From a checkpoint of a small mixture-of-experts model trained on Wikipedia.
Size: 16 layers, width 256, vocabulary 21690, 32M parameters.
Training: 276M tokens, 7195 steps.
Below are experts of layer 5 (counted from 0) of a mixture-of-experts language model. Rows are named router (the router's row for the expert), gate (a neuron's input weights, with its number), up (a neuron's input weights, with its number), down (a neuron's output weights, with its number) and show model dimensions 0-255. Each number is 128 + 32 x the weight over its row's rms, rounded and kept within 0 to 255. Numbers have three digits each.
After each expert's rows: a language model's description of what the expert responds to. This comes from a sample of Wikipedia text that the model never trained on.

# expert 10
router:102079110112129079122159089107148147153091111145081180111113115156083116101116123178103028104173158117101070110139095121078072130093094117118124193164156108142173098162135138099112127170153117148146200125159133149117133130104188109137053169104107111116135196070109144164153172123125108134124125117100163123122117141115147168123072144080166127062149118086135117087077122059116133123120170138156127101141129129117140097160122134108120095162175169153122150066113114113134133085144096130136039139129139112126130177091120038108103105147146155109086157135083170099173134131164132075116119168115120130102144083099142155131142163136078167108126080111057077153097134136102113173130148071181164135135091090102137075095086092144081080173095198133142115105194076170089153094155168
gate9:097154153120141078058116130167109119133077145110123108149152187152111155146126057182086165156119120134116128114157125141145064135068130090088149150134103104116166085134127105160157092183098162114103119112168152099134134099108114172177102098185145140124101139105131133116155132131130104155142091134143192122125117193093132113109109114211121178095121149142095107172186134107176156150092082139105160100098124141114112108122104138048117231138136092144119136113170095119156087134122159107179104125116128137073153152106167113129081166122136158188128146108088140110087058146139150125118097139088120126081090110097148138165152081120161189131114154156120073113188138186148158050205083138135119111154067097153112112185145123191183095122158112071081153158091089115162086139121208
up9:167140143143126135112160127114127117135099068129111129145180150167165144106131113178126123148103108099158118130153083104125175127127082066128178133124147134133091100154095160154092120154164098154116103121132181125139141114123130122149055132184087108100109170087140169098064255046136127215165100118114105086118154152106120111147143138118154122155126081103113118110107203057152157156140117116119089119104111189140181164135141129083156162149140147093109150089145078153174106142120142191162145152118167152117107095125124157151140108157115161119165130134090093066071076096163165029128093099091141063101147087110225170101131131123170123234102132126104083171144141168082120130107092091119122122160115161153092112125093089164130142111190130143129134094143134121106105101135145
down9:180130122114099111129142151188058109095145126145208078116124132101077151158173053105114036159088129114124085109067085125152116135081124177103098126122126130088070156165122107129091172085151163074140074104151122125094124128108069141159113087099130123100157055153110112132112117126162118077108075114092139169160103093103159071116135174106099122198136186144116157170190100138103116111149097152133107163172161140134096127224088154188126166143096122073137135135124080132090121143082066182166138129106118165103109135128102151117115091138190177141148144153083128170148151154130039109156153149101183099135165153110127126140128108142145121105140179077145203120134096155113104194086156162132091152137116115114158147126122159113128162148095147119154137159105104110120146165061143
gate10:163107139135142032191156121176176111090154157133104150116061128091098114127118093092155131147096139166078127112158121059148114145135125174113120197159172114096115102166152082103147148109197128126168137126091148119177109166134135148118133152069135105190092149161170127071166168113177111093128159173120150076116083110114083144182154132153105180168152108103170116172124130114105125111117116158086171137143115167140185186127109148112174071132121130138137095127104106140066112108167130121107136160204076123129125103120115127149083114103100122152116170173104126151144154169124176108148132114122083166102171089108235103089109140134072108117123144078110074156125176105172152134133110087107073078156086080109158109090089087169146082177118173090120061143156089109106156140084143
up10:124128149132106082175180132113142059080087176109102115134068171122161166180116151171133146117093156162152144104136112084171125116143129158143130133157132181106087115113110135094114158184150155155130143039080153113166090195159108101117178145111103110146146175132136127171059074086139131154130168125076116098156130106129096112150158096077123143131204085128108129138141088139180100213163137147101170142094108102106156132135120164108139135121165103116145192134119101096148085090150144147122123160083131153077171112098130135085117105164071121096127065151143088143195103154132149174089182126103154168116165125103195134103121131115178093142109135128060063202100067118195101129177093124064118148117129067143108115122122155183096059135109144107152143113164130113155156151077128
down10:168107107102103190177114134150116127100115111149076211133148056106088138074150112111081039171154089121119100138113113138161123202094156046111114080157158170189194110113094142136103150185183141105024152141120104142127101134098158153124163130156067153169161074108145150155133107170054118117168132108145098080130174071110118130148104103099076126154117175161098183106189106123124157135166128107074108171089140132121141147152189123063106123099113107171134115124116151201131177101096104121076123156188155152158119123143169126114115149162131104128105122105141151090092140124120144116144142156107148101167089129156134119154119129071144178095123163131166186067149116181117134117099148131160175141121119129111147089160100114131084160120130138097158073162068126134090136112100095
What it handles: Foreign name fragments

# expert 11
router:087135179088191146132060119134138124191058088159093173104165125168103126141134179139165065120131142168116080122149130076142151082136085053141094182110104123136126128120136127080101127098162129160122192073158141138138150184079177085125147127147118113104066153072137119138144147153158116113056150108093101062165122130088152110095172082124166167087150139119132146141104134104152149127083180152121127110112123136108121093200078131180132113081177112203105182084101121187137121119148119153091131086087177129086121144090193116140115140101149129126128193119134173130089176133128096164094138179138121122076104124079145121099124133150076195135098095097127084109113116172122157108099054090164090109178107112120144120141126103130148069124101111163162140131189131066152139116173154
gate1:120171160139051146077088166146125143139073085110125200116158185106051147120150161139095113173099103088183060138112124135118139143127115113095105111142127114126157141122085111141087156168121231162157099098095112153112110138106159141092164080071061154150122146086158133149149115097130058171092152145162129132149139062153114121126155165142178117132117145189135137159124142185133097148176145127075161105150096145182141127133127076108178099180102110127126133196141157097134151118101076129141095182095087158132147065108096130103145119138099123089119090159130165098081215111154131137088155086135084098175105140133172057106157115188152115160116126070061151175105106153053087117129139134119183148172125152181124129154145139099104125116132113103147130077096115188132140142123119
up1:119120164126169125135140229179170075170176104150124159151152088140131120171098139128133141115102130174142132153120132153085122147130134081144122136138155117033114097147108054140093156156087164081130111079057092098109162140108122128087251122132162090109148185103186136132154157080174131173148095153156167140057097092141104125084131138095105105070102098125135165125107125153103152143103126106154100153118068119072160184122142089105129154157157152132123182191160133168095149114107136109119070138071141115073138157123127108143086123125165126175150128151085123100243092136156153170149089136144132089077108136154116154171039139153126127124079126126115109098156138181112154120130076092139099153100112111114188121149086152151149114109139128077096142158099105113131166152118135
down1:097095150145173173067085107138140078136163129139114130147210139132119158168139145095133092179136073066080130110132153112168094176121112160107089131173121151163100133119104154083077150133131129165067067124175097084164177155151114079104100173168115186105131170129132082067116181131154150128106120119096094112124112117134178097153122070114057143141089134124136142130121125122096137122144152093083116078121159131144099073107106097117168155120163094087134097098172122149077101089170147183151149105107160154100188137118143150094115143123086170123151130115118161143067074107128158081121100179075112091097146152164144199149132089092112178081150115071177158149173169072126090116119126173182077137157170084086157191122185123137101109141098146174137093149097119180159083139144103
gate2:132118129149177073113040156108073112122147156128134135146070108180138124152149102122110090176094127046090118129131157077176163113102141165185109130087118201121132121158120102058159143077180138179111123197121140182158160160126142168149118100118122125115113089082119137158150115169157128075151137076106120107096159098116081124108137118186169137136138126153137140186113122126125130094142110125150174122086166159167096083125099082127174099177116131109111097148128120087093095149132096136111107133104146160116108087091125105190055159157129162118107140133154170136104255159172145095082122188132140123160112123140159107118158147152218108115090137130098097079156115167063131129172129066092177121113098126132122129082084087138130134122103185121080155085149129129129128128167138
up2:171113138105169124119173121161181187145136080171091071081171127124131108169107136099146121110154175171163183099066150149090132130133115072119121122168145075114126069148020153195141137109092099055175137034141133130169130072153089110110130148135135124078127161162133176082125160084137167138146154145131190103110110156134163149134104090167138135168160105078125124109167111110131115133093113152160078194128132118105196119092150116092087092090117114107168115112120138203140123112081133075138118103162163098124140133144165162131176128096054099160138134129119146159108062135098148128180160103115053071115127119099091127119098171142111124156150152145160161150100118167155100168108141140160105119125155142149126156134155170075104182056153109137127072163095112130078146131188133
down2:164140170094163115127111040106214073168162174140182175165108037153159163164138102111110078114145179080047152160131153137122111179150117140128110143150204088172136150101136176095099134127122175109064075111061152151069129130137093149148103114125087144154079177121102078142095142172108144152165172147121126132080160135146133115145108187127123102113188093121113167088121119120144151108147137079133121128147161165193148139139153115123114110120115162122121152102157089113182097125155147165189164088068110182192123097163157099107129163092108133086146123101076099117142154182146139104104156127166180090155091140148101117109164118159150145125138109100077130077114105073118145109133107186099108096126101113112167159098165085177131116142197104116129149189113092119168098117112138
What it handles: Punctuation and connectives

# expert 3
router:131134158099162143113100101115126075199131106122137159056104144166167119160138143050121124114185114145105097140162144126079174130129129148117126155176138137149150187158156126109129105138136127188134124200114083106105119129113137107117105111007115121128085116116133108106147148128092089107124144088159093085148134161065155126130096112224097121143155180109047130121122103140060136150110187155146110128090148126091071149156115116189131127103093113138087172167110083116165108056122089121131073094201151137123079156118108121079116083133165132117142117110135162195114108086118169178125103158107121060091098112086159090137164170107112157086084097105104112120161149142135155107084084115156132110137061116101163087074111111147110113204096084123174093126176109162124139093169120
gate2:114114167097154087103118151096144151172087169157122136094000141104148194166158135129109125122148156126147138142104107181152082156168121154113166162132150069136148208083127145137109081095123100151158127174131180157119092154165155170100168110158178095119156098117127153085102163135071112134108119107107137171082112105109120183161146149057158129115127018110159120127082107116113112100121126090115166103094151109134117103125125105138132139120153156106099113146181073158107104135144116113099142162084141197052130182130130171122041174108150122169122118156151175109170134076057122103099076176136183080146155137110133170111119151146070093140161147094139140156159061122097125161167156101113098102169071105103135121116179158108181121088121154155139142122115152163156086127097141
up2:120178071185129098179149166157154109122135077166096159144178096189144138102105152091209161143135114133199105118083112128086085132102111126149113109129109152083056101136140116146134077125060114111145134094128106042152136134159085111138076162147113104111162175129154106103123096147127156162151114097128125147153099124073111083126176135080114150135083150136117167135142100164109111081127117130181124127127119090141129111131140158188091077178118141072151124086129147186108128122147112113152173145104145115128095154131117132167179116162156104127177109129067127099040159114127129098093170141097140192057171154130164099090110147166195139077113164125141102118180100190128132140133137197127079132157235138132143176095100130192080134127093147127131094121192157090076112095128128
down2:169171128165083115121151102116120121157150089079172136151032111128137102103153149146088120128108122105135136121093093155069186094094164148181094109087158125056106076160142140155169093155146123158151146107161148197088155151155096163102084163141140110145123156158095141105120076112101122085172161066134204072083095140140138118192140178111127088121095096152122105130105132079142149087083087135116114192131092120137091114181074125122157154107192104111112085107105104153091189127068133137121071104165132060163068122135140124120147188099158130110024137118159140151076158132141075115159150131119085110122112100142115095109121104160149109121144126181132082190160129137111079124077106165087140108121139075107146179094165126078192126074159133129134122115158098098155104114107140
gate3:161137142090160099171123124123141107103195156133175197075102149127100138126146127123189111114168093118151096136153110083096197115153098118141114165102115087087161097146193141151166142191099140153122081116127139083141178081099104134170143081125153111130092067193056087115200192140136163157144170151085111070123087161089121071121083129150133191106143138131103110176155193167098111099135126131149096170120130097118163120123088122113070118163124176102105142127098174125139135185095105161133188072080134153167133068126131104090144155156081136153163158066146083152094126084137093185168106125124066094133089064057155155156116160122161106092152123151135111132135107161146066092103101079163153178119105142112126176117095135123147129121152121105191093147152140147142141131111161
up3:106097160084159095160188150111090164125159124141110101187102131087155144105074117129101081142130129115137125162082137162154152061100124152157134156092139093119098130113149121173144134144116103152159166129120111103116090120124114158167108169132093119103166185112096112110199183112157134131202149139166106138188160127090124137121105072066145112141168127199144162123151126165137104130149112061099159133159174097151175105131107106136054162113124150121137138043056150059101094124115133052098161094126097116165163108111187160072134132145099146117099000061127131116131129140154140127131131144138063098132135140165140160177178198133141125172138127151139115166088058148132134125098176182131087142138097148099116148119132154135050123093133118094143127131154103146070163128149189
down3:125167107100136134083125143130083172154134154100122172121099083108153135075155118161139144127134077186170143108131074162190138141103128081148176154138119142125112127181089162094165120199137148139094127131158157063126115181107160163156114121110131155135066162148100115131089103086130078159093166094095084195094119158088153118078096123160137235132147114122094167102123067122079137116137125082095082133075112131143143125092111157110102100076065145166134121110124109145098087141090114110199094099139129145104174146183129103043139061161106130149156194167111048134064160131146124177098132163169104064107138133102109125091111085126153165073190134128095106146189128138127189133174155151103132132078098097159122125082109142127154093110145154157084154123101141088144141142166126
What it handles: Articles and capitals

# expert 8
router:082122171117143178091131120101193135172142133142071162093185132134103093109130110147162062107148176179117120196150099117046118133107106071123081179130127095120072137134104112095152113157150072171094137113125079083127088163123159099156135081136137126069126127077114081177126133160074128152100171124075103148122142125115139121149132113093133114076114134120082184160105113200160153174130155166107119153076081150134138125211049187150108151107126053117160163100111153156118070109086113118160170149093109097104145161093151116134121100168159136135150122118126173138145130159089109146129075173098093104138093116087118149083094071173034171180128098102082126116118108149144112138067094103151123079169094114137115139149098096102110065173112145174142128126137151077141113105139146
gate0:118148196123179107125119147166161153210144175124080093077162122173158117079143106079129122118115143110152108123075099117065164105170121112116129145176156116101142139143139098146188110128082176166122155116162056148113103157208179102116163100101117148109069086104152100091161148119092095146126121128118180137132157126129086147056146134192112133108139113133099147153119172142179175077124128181136092076131074114138118185208140138122139148094147159078186139101127176085132173145118090088102135128122115140103144131143157100072132113084184133148135135143111124092160142152108142127134111139082138102114128080046135095067127071159119111196159108141109095135104101127144126110150071165119097054134138120128109178180082151166193064143104138063150075168120175149128159133141148
up0:133138142122126120050133105142148134168133088178154061199155110085128170089162138127115097109153142224064084113130134116150151158126070146130165099114132170125126106108121188125096136080115132127099102077083089136166116083139146131183139125142171160096127120143155160065111104121191117147084126130162175135139121139153066161124093107144126061085066143090159201112150153148122155153224178140140123143105138125144180155159094107117094082116096151128056133109104090146087094125083142133191119167162134090088168068144049080093116157157136118104138090124121146159195095133158140177163098055125141162092121075136131148140120138169127103103095150170102107132133149118108131121138143094158140167141143136117179156132175105109109116187153109143135149126166052111135074130186105
down0:202061135080141147141076136116104127120085181147093132166079112148211115130152144135096134169155146171127091148089125094128159154114115134122157126174207093119143138112137155147206073145121161179104063132159062126118153103169165119133170121141146179156094093133099138133138106096097182155139189171128160100111122142121135156085178127129156162119154171199069084141100086132098177104174179101143151127116117161105100143107081145146131164118105113123089122128165104095122154154037105144126131154151130101188087185104121082098119073066146138107146130093138092151116099138164120146128105101113083150130058111089088113176160126151153123140069110103108088131200168114154094113165070158137134073126142064106113093146109146147100201077104161107161152149112141135155124075116118
gate1:131190143088066171184151077115163105092137124063096153083110083106085156105194134132179140140113143128130133128125094136135139102089090146142126082097131179141121157158092119134111070109162112150156134124127063123097159134116129186142112104094137127162176125112113129128116148116153161131168144157122177099190170122118171104164159096154059114101159140143123193177129104152110081167065150132108120115137109128117185135159128121131136114124137126099073104125125143084113132113173093058135182103120113106165173132121171120085088068153140115105105132118110167159180152135175124104133158118137072114093122045079122053104117134141105150141228150145174121156122117144107124086057079110078128146172068185106181136126112164106080141190074152105090144210108161141197146144128128
up1:151167167114091101187106153116115136108124132113121100111109106138152127104157130137092115167088116104114070208123173156148110171164106173125126076154073188124126118087125112113035144144129127120197118193137112170155167106097091132124091113082145130104173147072113082115162160100174148084095142130112189129132123169145157104141200126198080116100206156160141142117064083107163104145063160153089132127074076137135155121120118148094106177126180113106143147149102129132040088159169100045086194078147109111119158154172081133129096122178121049130132080110129083138115179092131150138191130068151068106105141121120087091137121127120150172130130158150127152149148104113114148111183103109107172135146141162148126152104153140143130144139138100070113067141138155174128153117146145
down1:097169169188154145169143098125113149151150151155142101141152128133168068091185158191160125093159135157147137130106168140167146154159131122134122094114150145120125092179109181085067171173091155178130110162143165107121131133075136158116148155096135160078178131102153109159170110140099171137081079096115170121097171155112131127129111131109160129061129146154110145143046120120102153143139096153097127116139172152163090152149166095115115155116161107100142156100151176144121123188126130128128178115115149087128129183044078160077097169165126158102142119088096150135071145129109125161179103108145178113144095117102085116036100150098103078145151111171183176162142145144111134099212116064112056085102133105146129164195102124158125131079138135132141105125231159097090130160077072
What it handles: Table cells, name ends

# expert 12
router:110130130117142169145123144091181095145158106188107201162152132166064109104164067105181043071166114142077138123115111102087111120063082119142129190139082133115102154175100133094152106123172147202142134102121064083156125142062162093100068087132108112086123123098158133156116148180127118151107113167095118091116104172140161123142143145132179046120142129136111143121116128200151171137124140151088096097106113118137088140179112099202137096054133133117118128119076152205156150152121080136110124120089171148136144203133153139081067093157161164128143092149149185130158121136094149131118134169134116126137060096073179180144158089141086148115127107107090062130126124149072115155126112103171127122155098113110172150129144108130112077119082138130164115116162081142135109179180097
gate2:116120158114123138196186114093100164174138152103127112099117152143193119107125150100130121119155116169041119071112175097146146086126144150109132126175192062135124188086131135069139101137136150116123104133154095076138061171129139061116138056099112129143155163142130096092113149084120128145137136204178121119162129111146153089116081140135087209076138103113139138138101110123139120116169171086129154174185174139150101158126134112103113144157119069099162122065107079112104133131132121121160162096056137117116110136169177164135118174134107126099208133129092176122105118120073088143105083174169189128179149156163141122115079110141135146149130132179124087123062079121098160119087135105145113017090111144129158116174118127174116157137150074158209119123146143175123147107084132
up2:138136162117083144147153172077159109092082108136093152102129137155177146141095145135161133126120125205136114110106130103120114123117083153114106100142178110113131074110118136104119151084114150067161130168149155087116120168121137137149187139115078173153159140095125131111109105107090131071164151147104167070136081074126143141139137157114132158137131190124191157154069122134108107119141152072151064097135119157143138135069146160074144095111135125133128085074118100169108194088153047137109075114085150159121109096148163094139123094128123209149180133118086140207097104122113190131204123139112162131118178119168099120118155080087108164123073126152119129090148092127067061086121155147185128057115145180119079160131144117152070160123212144181197168107108161114181141129143160
down2:152138081141133206113155094173112102192110113145141135145114106149095117135171133149118144149162153151125150142125153101120108142118149121175197115137079148135137164127039079139131085174162147150120106090107100116173181145120150129163168127109110130094138142153138136129132095099147111087080090138130125072134118169099096123145140117075082140118087124029115141166167161161113160085088124145105118202155128121136156074141124167145193149100113165072077156136154174146110159167112105109134147098133075108121117102115166088190151123055089088153111064087092135149157116163150142065139159131190081172166128098116136109163093103145144124174114091125164101165144145188126142196129131124081190171165144182085144165181150106175171178088140090095116118094103135121030092119110107
gate3:102124124147086173087133146194042164164120111112139144112082162168104141154138139184125089133074129133151121161149166161095114125123098199117219084089112112088136168150139110117083117119132094115123162138152150077124103169139126097170145122101121074144144133126152176121114153114129121125116129123045080129120124138163117132115110169182140113062127146128183072102134074106178136169098121114085118092116185225110141130074146126154094099126125110138113139144130141202110117097133093199148109155115090165151058179170137083101149147150102116182148127123156090119148133155098132067188151128128121112157171101141125160098116135123142092111124145111169087161113151124081035102129158078149193212109172140101070102108119111171141159122163097105174101116193164126084091134111127
up3:108101116146068100152115184108109140128216087097136153184141136216156109088188125141160136109140080145061148097102159118133150109151083070125142098148096063125140169167105113080165119074095126102151165131082156108082111170084169048125109118133094137142114125177100076160110156075180138161124126129112130160104086147139164095144188133127101095123126108128114119100114071131194139106138168133110114120125140112156125129161132138117152179131139116104102115110098122093173153138169110154090082088133088116122103151210157185141168150112149106138160121094104144160117143075124133109166067082130068121137118060117136171157104139080143124105084123104188114206140114161110168153129139140177139126134149128155098147065101149132102087107126189149126150116079127189150217121059176
down3:131139162125134123154170130178151051138139110161102089101105154204161145115151142199156152145105135148115097121139145121112100140093136182099099162142149155098149134149121173063156100173105153063136170165160156077195129141132102127064127155175148090177116092158140124101139071184089139103092155159110071093151091206156101147208111182181146172155098152116149141107088104094147068138142138113085156123089116113110114154126107120142114116142105176155154104128141138114084120095081128132159165156140092102118137139117080119139137133069114134120136088067146168116188113146113131127111149168096174132117156153130140155143140101113134156141191153094135095155122085112175163153152121106110087083184090106130067198162073093173064150182073160102157141165081073099167191130170144
What it handles: Prepositions and function words

# expert 6
router:118144144092115133162110128147186129171121087133128176141169117180100078065137071121161073151154135087096077105150125104035149080141095102131117210148182143121100092178124118162145108132126099146205160148106114144132113135088125118149107127103115104097125136145134151171117185142109107099137160140139126201142169154120167117207163086080060149078146092132124172099129133131128197116117177182148117160133126194119139069151148111097132117123092072117111155105075170116168123092119080152105165126166159087145155149127112159143116133127109148170104187138097182184136153164131108064128081217084119108101139135102147107114140124136098193132140079105121123117146151172093165105144134095179123156162066053152143086065144145060111103163119111139152114122135060110123114117125125
gate8:104176131142090139160116105116145172133115108086093109149141090126145131063094157147165117097092133118138055113119119147102172141109135102114127227163140135106144185104139115104083157162092144124180132153105134105110150112148172146174121143185049126126088193101134105099106161104123076057081101119116111135136104129118139106111092125142087180159125127151170146090120139150096134097136100109134129143142144126128244152169104038172130118109139209158146144092173138153108117097128124088093112100129124161240217094111088114094157101137132096142156198131113101109179167130105144167171110159130145058098141114129115093110121084153170187127139116118132092174165106186159111172114154063103118107131074122167149138115134139099181132075117170100131144111118118140128115113163062
up8:077152099178155094105143160165128127095130108141087178129103098129098139123107157089213151120119155197093148118164133137148093122073139122151136137130201150123103106143166094189150101129125129153115146069152113109102128145116183159097153184107136132124206157082113123169175091071136155150158170120131128151149135136103155061199058142147193100088072105184170099115167181148159137063092084120133149074103133142161110138159116129126098095089115200066141118115102088130033158142143164155109068140140137123088193118148113132137127083089102133139093121110115078127105116100119170105097134151094144085151108145123161121102113146181036070110090169117114172113104084117079121178126111144138148107134110155099166132156120108122106142107125120164111189144143134107088163164187172
down8:140101156113131152122152129147106158156086154149121111136112079099069180116200166147155169086082071106167164118140110082157100081120106140148148145155051052115147116140154135102154147183156170127050191162128125078062126126150157153177107107108115186131148122127159112071150202064150104099077151121069099105128094146167138122081128181180117161104159160155085141128068128136150098115110096174156125160100128100116102239110099146154132125097171126143105198118156136099149157138149143079186154114123121135087136169124187139147096136084183086104133123145112131135135131163151138166139127118132079088170136163123161139145120072145146091098160112146113100153142163133151069130145130101112109123151139057097091151180175105120143128133136105084138119143074193163080092084115166
gate9:115116106180130100063147165112118133081115158135179131153123147135096213125115131103137096120104153193083173142140192096146120114077097072095111169126174120126141163123098070164191143105148111124139112143121108148121170121107101145144138089116100154161165159148115159108077171037065112145137122169081147089134196151153097152114158079101091131206131163133137145086180211130054149094117107096125166107118101158076129111121102091141112134120156163114147164052123112158062108141116154113128120135148114138148090173178132146141134095109190114158129084109121136159137142083153133091129106151156147093077114138130111106174090130090144145173057128124171106105175159149100163122152166052144191147117127138124158136122152162137122046086067166145110109073148146077108152141182150
up9:132066136097090162146112141136125139131172088109057133115187162120113194144132106102146152153140149110152095153148111115147079115138102141118075107152075087134127140068161133143096130122078161131084115137118099172148141113138159148173129150115116103106105111117123102176081153134132155160133165093110128160078123135105184099140127103099107148089130119158135153128166134151116116113078184104112160199122183163105129120126159103158141147148059073075158184127083145098078086138194159155154125144135102150162179082102099108165121085096085180137138107145085167175164133135195074104122144157109165173077172085089087192084144164166118119082194142129053058180075147140155037134116065112162104179096097141151162116122139143169148155132153115165142110088150126174124115169088094
down9:099132142140151127034088096148099160085060119083114113139102141173118174134173149138109094099113113146098099166102093113122174161151121158108190138101153159069111058101068122142096118100137112133169144142157122146109106168158161084119160160138129186085166095065118168079133069099153130080138076130164150145174100161086137128111088094159104143120173135114120132089169087109083111153183142115127099103126074143156162088161106142092084184101095174164127075088146085132169141139068124102095116084140164133130063141157152110143112095146140098108160143107169179149102109117038156109186135099108158093159108090154121110141073175154138096114112118108063111108180113119154148105140135133137135125134119128066119159155164172156091169093139113109120173093140181067063140060160167
What it handles: Suffixes and "of"

# expert 9
router:159151181029162108150125141097151141154124134151095126139143187124114107138162066165100101139133144105116153126174122104079135098123140032159107197139123133165114121192049135089155106180101128164152147148128082136133166131150178077207170101193098155144090127101157152148126139158129114165118175139113158155138185123096127115206165094126097115144142157133088142058087080098179193109120148160104069101036132174150138085161080123136113135128158120110146155135086103185174143099137106111162107091112150133156159124119139087119162076132081153118130103136121178159092129128144133180203104172123137119097089113114196168079107104141059141140150104098106103135145101168146138104148135083143133121177106084096116141113132078152152100132080119144147150137120117161170154150142068
gate2:148134144141134108167132090094135186070080115144108145149142175132160140212200130164126102086147101057119090108131157123109112166137154084140096083101135148110169187152185117112089110123063090118111089164115125101113131122104128123088180066099201116176100173135108099122188121115136113175133110117145115085120169151121142137085131109115127088127121139200145107164124090117163088154118114161191141124134127114179112118144107141104113123160205093118092118140128139148203165135149094173133104109113159139168152053097101076068127183092131167129177095150109152147127185077103149131168080095081160171074107147146148128161117134116111168067105159130148143083160095159164189166147081087098181142116097114127108125136098113165155101179044106107150076115134105166181133092140113
up2:102116113179186087144106089175160135091137099119102142094145172107164146087146087152130163184087109120148072083154126171138105109130182145128182120136120155144078133114136138134200180159110116123135064143087153105142154144161093083153086115105151115132088129117139134086115107143137126122090185148128139174131125167126115166157147116135093115096079133136114088134176158140101122084170125193112062138127136121097091167110110117115112170152164131066096143138108164145123063128107131086142118195159133133148140134120133123153133122112119086103109156134126127158152064085147180169000132178143141105175173108072130133109135191175167094142069120111123145203119114101102099132031193122096136135093110136131175102133083173097138093098178103166184140126135167078093074133184133
down2:096072172151113180115122190103167127153131130071119150160093118119184178059054124116019118095140124168147144081127141153095145163127203124117167135099186167123093160115085135158120101114143144176177112180200100109107089126147089129129145034139139114122097116085163088137124149127081162153114151126134066147101142117141132127099063099069104168148126047130137114131085197105094161192109086138135101084134103128138132099155124094111062113123074078107104101188159146127135172108151159105174156135053110095097135146105108147118179131111113131151160155088102109160063190101136153090116114120134126097130158150102062115098099081100136105152132154142174157078109134149118128093128127159196122174121126130138119132150112124174173138097140178113143105100156134133135140126166147
gate3:119155176157136109109148101148174118083148103105153128115065176133174091143134041154141120119121144071107107156124142132101160139143133082163161177173087161116185104164093072126194165123148174157124144060137123139097146103120160134118109140153090176086106096175109112172121136157154105125175104154142115142100118155061128134180144107122157183097104128144131148160141095107146112015069154151140091098096137136120147181110132106158110113133121159070101109098114145088139121138085150148147162134177100136102093161085109159132052158110156089061165134117138117117125137129094144171159127146126165173121131117127175133172168170091113106148086133143092123177124134156096158115035113143077128193197110087141153091080041135067130120133102068130176141157099099137145118207140138
up3:156094169171081157083165086097087097125146098186094156107142095175144135100138126118109142120108132156133098181155085161169153133117106066127101134107144150171087117079125135129172160147135161142076130117123098175181162135124165124158149103158113083115129136078143070200091129087136138161121140089132043133139147162147110114154096179114167112144172109087205138052113043067106081121195146118123101150139190132126118115146108128146111098138160171124124103086092138132087125126109105149123103110188076092067130145096057157058127118133186123116113150104104116101124128144083097144192192105103126128105160125181120148150070167086173087124134126174170149152084112126174106166115151107177079136197136188157122157097112138164195103164094124123091128151162156118134101135125134
down3:160137155149103115160116188081191173113157113159140160086085138127095096077201099134167162130166097166159180161126168154115102112152170133190185095135196188140084154091089172137132116143112134134126181119070147113129094094132135120089152155131109157108059104103111188075073113191124059116101133113125090183151161104111164119142149107161090153199131123127156148132105126150114111155054121139135165094139121162115154126089151170080126162138150111166118104146141091159132168137156120071072193176129107174146126153133142108117081147052112077096060146132127091091100091122126134099096086163124118123176131140126172135110153095120128173134083101043148114118156189167118173103161135146155144135115140114123169130109160184142155123186173141130141103108059187142099158139128116
What it handles: Digits and CJK characters